{
  "d_model": 128,
  "moe_layers": [1, 2, 3, 4, 5, 6, 7, 8],
  "normalize_top_k": true,
  "balance_bias": false,
  "init": "normal",
  "init_std_up": 0.07,
  "batch_tokens": 65536
}
Below are experts of layer 3 (counted from 0) of a mixture-of-experts language model. Rows are named router (the router's row for the expert), gate (a neuron's input weights, with its number), up (a neuron's input weights, with its number) and show model dimensions 64-127. Each number is 128 + 32 x the weight over its row's rms, rounded and kept within 0 to 255. Numbers have three digits each.
Before each expert's rows: a language model's description of what the expert responds to. This comes from a sample of Wikipedia text that the model never trained on.

# expert 48
What it handles: Or in Labor party names and Black or African American tables, plus name starts like De, E, Qu.
router:098136099159165086167086081085141160080168166087127086149087168079164158096135117123107084085159137098117090164168162168169156090170088165135121088131085153141129082133168094172129161147097145
gate2:144142136165139100198126084111126112119027113119136085088102119125118143091109114140091061129110144138147137119127119222161136100117090172103106146121147089125110130162106114179156130158122143
up2:160153186098128150078137121065163172121181129112165135185107151160130115172129159097079118107040122122158124120147185075122158104083188182143146116131082092101115153133135126164150104100152112
gate3:144126139107157090158147127188148116132130161126114079121059111080148083151165096124072086112111107065180165111144138106166145092091148125119162122093119116200110171077134136136140059159137165
up3:099073121139138106146142120111117118138141133091171175101129080074219169155136045086083129105144150099132152096119107143126096127084125105127114132106212121109168148158148110135080100151090077
gate4:179140129111146110133098162155162120135149142108123156109080132052163131111111068179145121133122105130168147130154149158129149152120078096097078164084141144159174089176141181105117102124108127
up4:112134104137104102101138134132143123128090129155190107156105094101094111166145102085148068165123117106111167105134139102159167119133129163136132143190120112148078099123112129123109092144141119
gate5:057137155132055125127141193071179108075192124106137102111116139120137192143147157155127062132191205112162131140130069118127130106145170157078138102161153155110138115147188130158052106145161124
up5:185170141120031152109123087140172119106162098143108131095077119142113180108086094184142079110094138121123139127166124080148154152136080079106162080183066163128162137119176100135128121104090106
gate6:121121146105123118086124075102178152141117184138154120114150139147097163123139104102145121063109103075210123097173135161104151173125126160093134160115082107110150097145130162130178137050110118
up6:111083124103096165125107177173125057105122181081129121103155161099138097185154117116182141203186130168138079125152176149153125169092166122135146145186108086072081115168132125124110167090079182
gate7:074167127069155142153123120120151154101077128154123110128173084115101153137105156149089109157169149107165125161112132159130079161221134088095165072165096138157118075139135093136094109171146093
up7:133121171157100064152152113091236120128161120131219127156196109164119141139112123123101153138097135196130087146131093150092187111125074125144135161154088128139191119166117135076121131101130095
gate8:091115116092156088132103063163152118161135146126150138167141115091134136111134092074064122143164102182090109127096054058118129190108090132161085133130138145126156133158101134086081123111101106
up8:138127172139119139120101161135172173158130105083107094127122106103125115125120103077129083163152119127143131157135133092120159130136132139215172090141169134109074131128151052152173143118142117
gate9:079096138116128148171126110100100141136140116084117132091135122158086173119077119173062107099136107090105099103094149176130156164161102157108163181124106133144082125138142155118084132164147142
up9:138124096109141162097139182100134165118132097133114121073074200136203151123103190160174143189089127120122096117141094163117114092095097132142164070131132063125110126138076141091062147108118044
gate10:185151106110114067137103120137105146095119188116118129161098162134136139124107149127113036077146099086141126111123123157179199139085104116130147098186160092098147111046120136136060172127135112
up10:215136124085106111121153145200166147122136081146142140156119160125103084150164154105136112112084140112097105206116114154045127092187165103171116117144188137117152132148182143133163179133087114
gate11:177179085116138138133130087106134111131124153089112069160144075179148150126177150152083127197071064094104146138113132171091124134154108158128120118155190169151154135158069147097056143088198154
up11:129191173176159131108054165094138147111126160121133130073181140087118166181093112084154112114129106179139109140072107128130137117115098127170108157140159152103153094077094113114145138095127100
gate12:153120066159103109195119185083129084125152075061137137082097111128141057132131141132072107117181147092170129114144097126098085120126158108139153190141127126108144109159106118144107172109086139
up12:131104061124155094155161095154072137072124182126157104117159143154106189160168078185106156144147138088137191131121096102139134146141152175101139153125083131118154099144108155099105129188155078
gate13:126155137054167092158076135086140122138154161106136124136081136138104139156110091129153104084082171114115154108093120078168073130115115166186093130076126112123161116128156155083182124177128145
up13:104088112167120102111127136065154166149139178069139112098114057194161136112130088107126075095132165108103088148098108110137137149114177115176111163107143134100154150103110140114188126114166156
gate14:165066107131082122195127120128079108120120152073129091156172146123175099148145106097131148139161143086130103077075154134097168168132135156100126109111138164089142082150138133106157190146161134
up14:097156092171156108097129127122156059101116155161082119079046086177120160101099042142175105118179102089155118116172186141130127144115116132132134125133145138137188111094125059096123091086095149
gate15:094161124085135148181173130150093136086105133100159102168130117133165130142159148111103085100141062150198186111124088112105155130145108129144168097112177133123042115159097082129159152140119141
up15:145111097131094104110147088077112101116137174137117159151153169151097126140061094170147137154166077187118126128160059170129129140101130102085156128182090136089131145185097120084165125181126115
gate16:105121139147165111094063146124085111155160091153141090062107138157073170090124141106109077156093106080090105156191126136140125116137114194147125128162103124061145093123081123132113172139106065
up16:068123135126133138103099166092152082124155210144118177104136130118101112130178097123091151163195108126148146150122132145086148197095133125181108092108111108173159123064149126214131108142131092
gate17:141141084155147178134098137160128124164133127163146135179167197125140107149092177065132101072139134102095121148109156173105158068098084088138139074155170167142160121124150033120144149145136194
up17:113143139193133095169136164124152123142097198138168108202136156180158191108093156080098139198084170125181134138106166178077122097157107088125155126067168157150095124181159154098103105141096073
gate18:155095155111192138167078093152110095156096117121203122122101121123089058114100096130140113142144140094131173051144135146098103155145098129146058124200120141092113102154142108187126137143060118
up18:089100152072139187080109104163126100154100142072146082139101132176105165170098172135082119118156095136154159183149147155098101161112150112083135147116185113158139135124123196161072103122122098
gate19:123164140087083130120155104086151120094129086196110108123147150159193146111145135128090078115197140158145143090178117157073141134087111132176145097132113199134134105149171115095117157083145119
up19:143136119123144145153138119175143163153148166116155101140156189125115113140132178061112147084141101078151089078081152139131046102105106105199127124124132142183157166182079130153137133189163158
gate20:102127169081145107102159120072128112116161130107177086143171123128072181154145110067059135148120109066108147103133085158082130155132127109144104125089091170120106111081122169155106183090154116
up20:162051035087130128123163134169147143091100076148106105178156127086112130155161105098124071151087161147149122132127098098111135095126117118147129060174102169156071127119076163181120144105114187
gate21:147115156128148103111175155145125131113065099149122084130107139099173133125141097153101141120139149128131136121159152152188159087145157182173132160135133109140146123083136109088080176081093149
up21:151117133128084113188121096130106155153109184084137119167134114168063081086132146127091077146095068121139105107132078144139128152089081069120140132117116123075100197109044089100210140115142105
gate22:154121101125117108051081095155127154106099178086072153068127073134106145111141166132102099111119134105107085091022133083143072095097129090121113135103107109154156102165044168211051130118117092
up22:125128061154101184180208096167171117104098128059099122168094104159128128110137119132125180104145154144120124109152048183089140155065148136084114120163070120119103174152142076146207111096093139
gate23:064131129124157158156103129132158091154134139115188088154158164103186132124064150173096164108157107131031183149168120184093135048139193101121168105071068107113128161146111099127099109090075093
up23:163132134137158177110127148150122099139193178140043134134131121114090070110125100078162174095176146126172159162145132106105127106074148080190152110166125073057176113123136126108104109107121120
gate24:075100143068176122170122096154118146128188169094157117132163151078148125134089124121150089114111108060148102097119108127080100122139106121145149079109116138147109138089134144185173111142115152
up24:109133094130131081144106128137167100129064090175113121086100115167122071144111094104123174128090136109117087137089119168152122139141155164135131138142041121108150165189158108054117110162108154
gate25:111150109184144107166135214131103119184186145074152113137054200125092171135146184157111076164122084183101106110161171078082173122122113136106117111084106144134115111119173061145154141157141138
up25:143085122122112133155117176160096121081141110184106141069160130136189108129182104184149095058097176128135141150090130105113145125107100188084123137127170054110147136139095081147121107152146124
gate26:175165121148106102097081107135098145148057201098087145150077124120178086134128107139098169139199130107124119148131117120179105139116104150078172090120169140175163105071086153108095118093160137
up26:103144116136129162119161174169183111051111126105117101159139147186089119109059127111129151126132158116109185103155138150100160134157084161129177057153116137155116145123122124121174148127145111
gate27:125167166100170100168143163115126112117154136103154159170096153141089145163116120171163231109104126116112049139150080097138140096170128110108124091138152148114128141118068114156134146143113151
up27:136090163118173101132105140091130109131087122105116171103161074161098131144062127159063152176162155131149146144100132206181068131077098120092098123170166140168147160123120106125135102189143127
gate28:095066151156129098123110142098160100112152139163097132128194145099150134091048130089130128235133151171125155117156115150146102095111091194110103116146158132107155122152135117099157141127111116
up28:176137151119117183127065150157135121171083157174094050116164080115167096154172172121148119141150103151093169118134106147190086071138094116080121148108105099120152095138120127109122130137156108
gate29:115130144148149125133183144090160166096121164111072109126075142131135110117079139139126052081140186109140121130061142140097135154184110111166107103105168132089129216125146173174099115092064118
up29:166068186185142150191097120084143151105155120141096072133088124181138132109127136118142122121133082091192080099139109113122109165156135101169183087177143129135098125072083139134159147159159137
gate30:143113147135120145180150151159110113224108132111059128105139092191143170141153116104141075120135116088195077127133117119205119134157140078122154107137102151111081100174104096108088162084099139
up30:105124101078066189101106137153150121102077090143150088130147177194058194074143161144161108129180103157119099155081161115141141116103093140171150124108088122099122169106123068097107078130104133
gate31:115138096183100116131106111121118146162138144204197097141109100162141168154147111122089111136130131069052121085203165129140157127111085152161156111104150139160122084102115116042153093172136143
up31:140171109075111141125145116131075126167151120166115066100145129152159144177127102109115134172139116131133131093171118116168095161168129125135108045144122143129165137135124112116099154194077057
gate32:154109171111173084170136111155116167097089185122131147103104118131139193077152129096158091157120099097086123175105154105094111091114140131059126124086097166112088112140112127203126119175158145
up32:107122121070103117147158066067126105102175135056183096137115044070111089120152131145100142130126016190117082165078173070133184135134075107120081128128108130105168142152144074144096127147113182
gate33:168117172130107062126154078107107189158109123179180190177091145174111123095103143098103117121151083128076106105083129119141181114199164164094115199132100176131096130139108135149169134169155141
up33:140174194115196156089156085120061104132116127094157120125138097140122099119085148131069182118142145127150139123141094137105118158109137107105136136151147118127119170084137139159080082109110098
gate34:103139139079151075132155131081157083180116052163150118141085174075087083128139114100075121100133078113138077117117130134107140116127100146102120148162149104137143113189128129133155187120114199
up34:142089183124126149145165167048124120083158156195108226148099138132153145171120065131111086121103171133099122169097127171087170157104103101158168162184104115170105125146138107190109170139119151
gate35:121169082139138164106136088147164173153090154187105060111107131131083129136106146145153131160133092157094163066124121109042122095136108130089090130086104113147116095133153125135167084038188126
up35:201183042159119126126130139134086146137138088092173102113122182120088081111135078201173082122129080165175129103116098167127153149111097134115138142150126186142160103077089096135099158130170123
gate36:147093123178115058167101125163102111142156104139083123101119133103143121150069131179177111089130143070086128150116123168139192096078109076116104140148074103184149087145176103073062204143138100
up36:176127133098075081138140064130111134120146096146122102135084157134046112100146114128105131086111091166155119187155049168141206175109095128103095180105142081079181139125225172170136166136099106
gate37:090147169086149108175072144082137059175092103107101099132133113119141162131127122123118138095166115107122160123160127103073190117135213058136127115141089147187104066129173141112126154106093139
up37:141116080153102144128196155124146075112212127160149074132139121125139141105142113098145139133082093152111119122147084157177121159101135151096236138128126188141155057151133150201164129126141074
gate38:103110181092102072116119085147097068097132169093125131106080178119115172100127143175076196151081116084132202132139118141081096104132089187148123136083192125145072144137128150138089099116155145
up38:141099135126141129130127149144202094083117126064099117093056113072147144127168136102101138123094106167127168130154153186139132096135150095089148123138141117099130173128130140198133070117210125
gate39:131177104145109080107147126170110131197095128142132082146195060100142124143093115075149125136101155114162112087156154152067136092152110071105135095160107105175150123152133068083023096153102123
up39:167116154117147089179093162183116106111177141118086143060179135093093165089145145132055172107086119110136122145159114177087097134107174140134138189144090114135152127129119174156103164074132170
gate40:090098151170121127153159087123129192160139099100181095217154110092153104180146111129155065187119168126155136110157152217148105101158089112074158093085156113135155157118099121140152186084117126
up40:147159105171138186105101162105168107115127130143150142114120162167143120136160141132116117172129109086105133157144131136070098088105078161099183201121100133116093120164133083107080164117095129
gate41:185081099121121073122135130077137145178072184118166095119123167106146142087172106073133111137140105094126135163150070170132155135102161127087132170080062121132167149092126140187201177156161137
up41:182187150131139075098140109113143094155122124100096119123132120079119138055138176122182168107140146048077216118135121150079122112150094147130161126091151122117093128122193118118090166132199123
gate42:132135110192103085190080164081154151092165131144122127151131129108100130148130115117135062089122095109088105074147175116131143127114076187132127140080125133077132121164093118134151128056095195
up42:178137123112162160144136070117099091138111149148068108148110134185140116107153131118117105041134177144112137122123121127153153129121100170136141128134189102118056096098099091114125118157126193
gate43:141155145084114157162130093091115116172096144182114086149150138107143147133127107170141140164100141103132162141155135089101165109130112137113143116148106087105126106079183115127073076126188099
up43:172119128173140189127201131117112140089157068121098151149129165007142119116115113171098161136127151090141116118141184179153165106123149153114164123100161128125104151182116164191120150110097089
gate44:166135135120115118132129088114119176171177194167156135135106160157107048190160128151138133120084114120165109079122115119165235172101157078091115102158141125114097156138114123137084144088076181
up44:124101183151093122151178079055063163172148096162073145166060124149182139152158152174079090155170104101145146154109122158142135129120149097127101117105164091137091115153147102147165084182144177
gate45:100060131165120156100164147092094164129127127085154151156133159158183124114123096063121100137146117097161073143102141159208127112165155140157186168108184127174118069081134161124118146172125161
up45:167107116136166151107112105150085132091089102075190098144124097111133095109102107158122155143107113181097153158108098190140092116135087116191126150118054110087189096158098131125093092171145149
gate46:165171119164196094086073097093124162149090071123165127110122129109153110101141133147168091139218141175112142138149138161084078129133172095143087134116092151118161130162116163163148111157129120
up46:089124134146137158059076116093128175157122069069132131153105096160166131072134174140176149162151128137071168077153098141158170093133083068130149124072159112178134060152195122106112066137179107
gate47:168140130096086134150001083139118087105151155105079069137131119176155116138155123135136165129144112140121084154138148107126183137081147144103139136165126114150120140167088100099123066133103204
up47:157094139167093131093100096158095097142172150059113099197188113155093153130124142100186120102152116146165104144166147100096168144126159078144096126152149127136153135159107112112132156112130074
gate48:073090088143119151122083105086163147150080107127151080135128131159116062137108111136128148119147148110129122183116134218132163142119113124098101080130143124163138144139068109119145143089163126
up48:119152149165144136162190115135168152158167130096146120084118142138155110135097128142050117219029182128079119098088139110077140061112103121134137116137140080121083128091161147135180159163096112
gate49:095058176168161113144124111094121157083176163104138156092177132181129112120134118200093123083141130173152144102136130167087149054139125091150125128095099122135066145164141124098179140093075150
up49:163096098106125104127147132125149131103147098124121156139119131111087101169118145131203099113082118092177096164157109152117046111138147158140095035115182096149096108101119141103087127144181076
gate50:102183134060109139098128081147116126092118118103163124073072145148125161137180104132125143085119170061102093141180105094163123082175114125126095126101181087144112157102144134119133129120114112
up50:151110104100198163128119088134165138159166172169134131162123061095122174116143143134093142142070078156098140079096166108135116141153129111092071158106113188092183179122155108121137159151121077